From a checkpoint of a small mixture-of-experts model trained on Wikipedia.
Size: 11 layers, width 128, vocabulary 12019.
Experts: 2 picks a token, a softmax router.
Training: a variant of SOAP for the experts, 500M tokens, 3812 steps.
Below are experts of layer 5 (counted from 0) of a mixture-of-experts language model. Rows are named router (the router's row for the expert) and show model dimensions 0-63. Each number is 200 + 30 x the weight over its row's rms, rounded and kept within 0 to 999.
After each expert's rows: "comes before" lists some tokens at least twice as common just after its tokens as in all text. This comes from a sample of Wikipedia text that the model never trained on. Tokens count by the router's weight.

# expert 18
router,154,197,174,192,202,195,271,202,209,173,286,155,195,175,157,192,203,248,173,216,182,184,193,208,187,228,206,181,220,199,196,208,165,168,138,206,191,234,220,236,203,213,202,155,205,213,171,179,255,214,215,167,246,187,179,168,197,186,197,143,238,220,234,241
comes before: ",", "–", " |", "\n", ")", ")\n"

# expert 26
router,184,222,162,158,161,216,195,213,153,194,257,158,236,207,152,204,233,223,246,247,169,200,176,194,181,242,188,183,198,189,138,241,238,202,194,230,202,211,213,243,212,223,154,196,205,183,151,197,227,253,219,211,187,205,177,170,192,196,189,112,216,225,188,213
comes before: " |", ":", " |\n", "\n", " of", ";"

# expert 5
router,225,233,179,171,239,189,268,241,211,243,215,204,223,193,154,180,199,204,227,224,214,227,210,144,164,171,183,190,207,209,163,236,205,169,191,205,165,170,180,229,189,217,157,177,185,167,178,136,219,216,176,175,247,166,208,192,199,183,117,179,202,247,227,194
comes before: ",", " and", " (", "\n", " in", ".\n\n"

# expert 20
router,266,237,178,161,230,216,280,203,159,217,209,163,202,178,191,210,226,216,222,207,157,216,197,139,156,215,179,170,175,205,170,197,203,200,203,220,243,211,248,201,223,234,202,171,201,198,194,199,198,224,242,198,202,159,220,226,184,186,163,130,231,220,206,195
comes before: " of", ":", " in", " by", "\n", " and"

# expert 33
router,257,245,189,231,168,190,230,183,189,194,207,183,208,177,146,171,197,185,205,231,183,169,187,209,212,181,158,170,196,188,210,183,204,160,192,224,219,138,201,221,221,210,212,191,198,193,188,200,219,231,229,151,170,238,175,222,188,237,207,162,247,202,201,193
comes before: "0", "3", "5", "4", "6", "7"

# expert 16
router,251,235,158,164,172,241,268,207,184,210,239,141,223,217,177,155,203,213,227,239,192,180,176,201,175,194,168,189,216,154,177,255,228,171,163,213,244,170,167,247,209,228,185,212,238,174,175,201,258,193,194,201,203,220,182,171,190,203,150,131,241,215,211,247
comes before: " ", " —", " +", " −", " —;", " ."

# expert 31
router,196,223,194,195,187,269,254,222,184,208,198,170,194,174,145,188,210,198,216,217,188,202,200,198,188,194,133,168,188,173,135,188,194,174,168,259,199,168,222,206,233,225,190,126,225,192,166,144,213,184,184,186,169,222,172,215,193,220,186,165,258,233,202,199
comes before: "0", "9", "6", "8", "5", "7"

# expert 25
router,250,205,189,181,201,246,217,225,208,220,221,188,183,200,147,173,222,213,226,267,136,182,186,204,211,184,171,172,142,159,174,200,210,181,182,217,244,152,176,243,196,248,158,181,231,166,105,167,238,240,230,171,209,178,169,199,189,221,175,169,222,200,188,205
comes before: " ", " and", " which", " but", " he", " a"

# expert 17
router,237,231,218,221,218,190,182,215,141,221,222,149,179,234,164,217,190,184,197,247,196,206,237,211,237,169,198,148,196,126,195,215,236,242,161,185,222,193,217,246,187,241,209,189,223,164,196,200,202,206,249,147,170,191,205,187,251,180,204,197,242,203,206,245
comes before: " ", ":", " \"", " Animalia", " UTC", " C"

# expert 10
router,269,254,188,196,238,210,198,230,208,236,202,147,186,202,171,185,176,209,257,229,156,195,201,135,208,174,186,190,145,178,205,241,223,221,160,209,211,211,216,207,215,231,143,160,194,174,173,177,237,236,223,200,211,185,144,206,234,227,198,212,210,242,231,229
comes before: " the", " a", " his", " an", " their", " its"

# expert 14
router,236,237,198,164,235,211,182,206,179,162,205,135,195,167,181,210,220,192,203,216,151,177,191,162,251,195,165,167,209,199,206,227,188,221,171,230,196,217,207,284,275,205,163,160,202,189,199,181,221,240,238,206,167,194,140,181,180,205,195,149,228,209,275,198
comes before: " the", " of", " to", " a", " in", " with"

# expert 37
router,223,225,169,184,167,206,196,174,236,189,238,180,206,203,205,193,202,204,223,238,185,188,182,204,186,207,160,147,220,151,159,202,177,170,203,199,248,167,237,207,241,221,170,142,194,176,181,200,204,178,249,215,223,214,182,205,213,245,181,163,233,227,227,242
comes before: " |", "0", ")", "O", ";", "E"

# expert 36
router,202,253,175,215,154,202,186,199,154,216,225,164,224,188,194,166,199,225,203,235,164,215,179,166,178,191,156,180,181,195,148,217,217,216,183,201,234,143,179,220,213,245,163,171,236,175,185,168,240,258,178,185,189,177,218,215,193,233,148,190,257,210,205,193
comes before: ",", " States", " of", "\n", " (", "'s"

# expert 23
router,192,253,194,181,196,208,238,203,173,248,255,176,179,184,185,202,239,209,247,208,159,220,200,209,181,229,147,174,158,122,127,201,235,184,191,257,203,199,241,227,248,258,187,212,207,199,162,187,195,195,195,128,201,197,201,221,181,188,169,123,236,227,230,260
comes before: "1", "2", "3", "4", "5", "6"

# expert 19
router,236,266,146,196,233,179,237,218,189,218,221,177,201,208,160,164,218,232,210,216,148,193,131,146,204,203,174,175,130,177,165,185,223,180,158,234,237,150,207,208,231,242,181,194,197,159,179,177,211,184,200,175,185,177,185,204,215,240,172,158,252,213,204,233
comes before: "1", "2", "|", "S", "born", "M"

# expert 9
router,214,244,185,169,182,204,198,177,181,234,217,186,164,176,153,117,209,243,214,241,146,227,148,181,243,197,225,177,172,172,172,206,237,168,183,207,242,191,213,224,245,231,181,156,172,165,146,163,185,191,243,209,227,222,177,195,218,205,195,169,234,222,208,229
comes before: " a", " to", " the", " in", " as", " an"

# expert 22
router,225,250,176,191,196,188,219,187,184,190,209,170,190,224,161,183,217,230,261,287,195,199,209,149,195,226,180,180,188,146,158,194,246,219,157,191,230,207,226,266,226,228,173,206,208,181,165,176,208,191,259,201,220,178,177,165,209,193,126,134,232,211,199,210
comes before: " ", " —", " —;", " Team", " No", " +"

# expert 29
router,195,207,213,201,203,245,209,205,161,220,226,160,227,199,146,167,262,208,200,213,197,216,153,188,200,219,149,186,171,129,192,173,213,236,157,208,244,231,226,230,191,198,168,218,183,157,174,208,194,209,196,160,221,200,213,188,249,243,179,213,249,243,247,174
comes before: "-", " ", "2", " •", "=", " Country"

# expert 21
router,250,208,151,195,166,188,220,198,173,203,254,181,204,224,150,157,242,202,191,233,127,199,159,165,213,193,166,166,169,135,194,223,173,166,129,260,226,171,242,254,199,249,157,169,191,162,176,179,204,233,238,171,181,211,217,203,215,193,165,190,201,252,193,246
comes before: "-", "|", "==", "The", "===", "In"

# expert 32
router,225,226,150,206,226,187,201,171,202,209,233,167,260,158,151,212,219,169,202,211,218,220,182,183,219,248,199,130,191,200,155,180,235,202,196,233,199,208,196,228,232,255,118,155,207,189,160,175,193,224,190,185,204,221,229,198,217,221,171,159,203,195,215,203
comes before: " of", ",", " in", ".", " to", " and"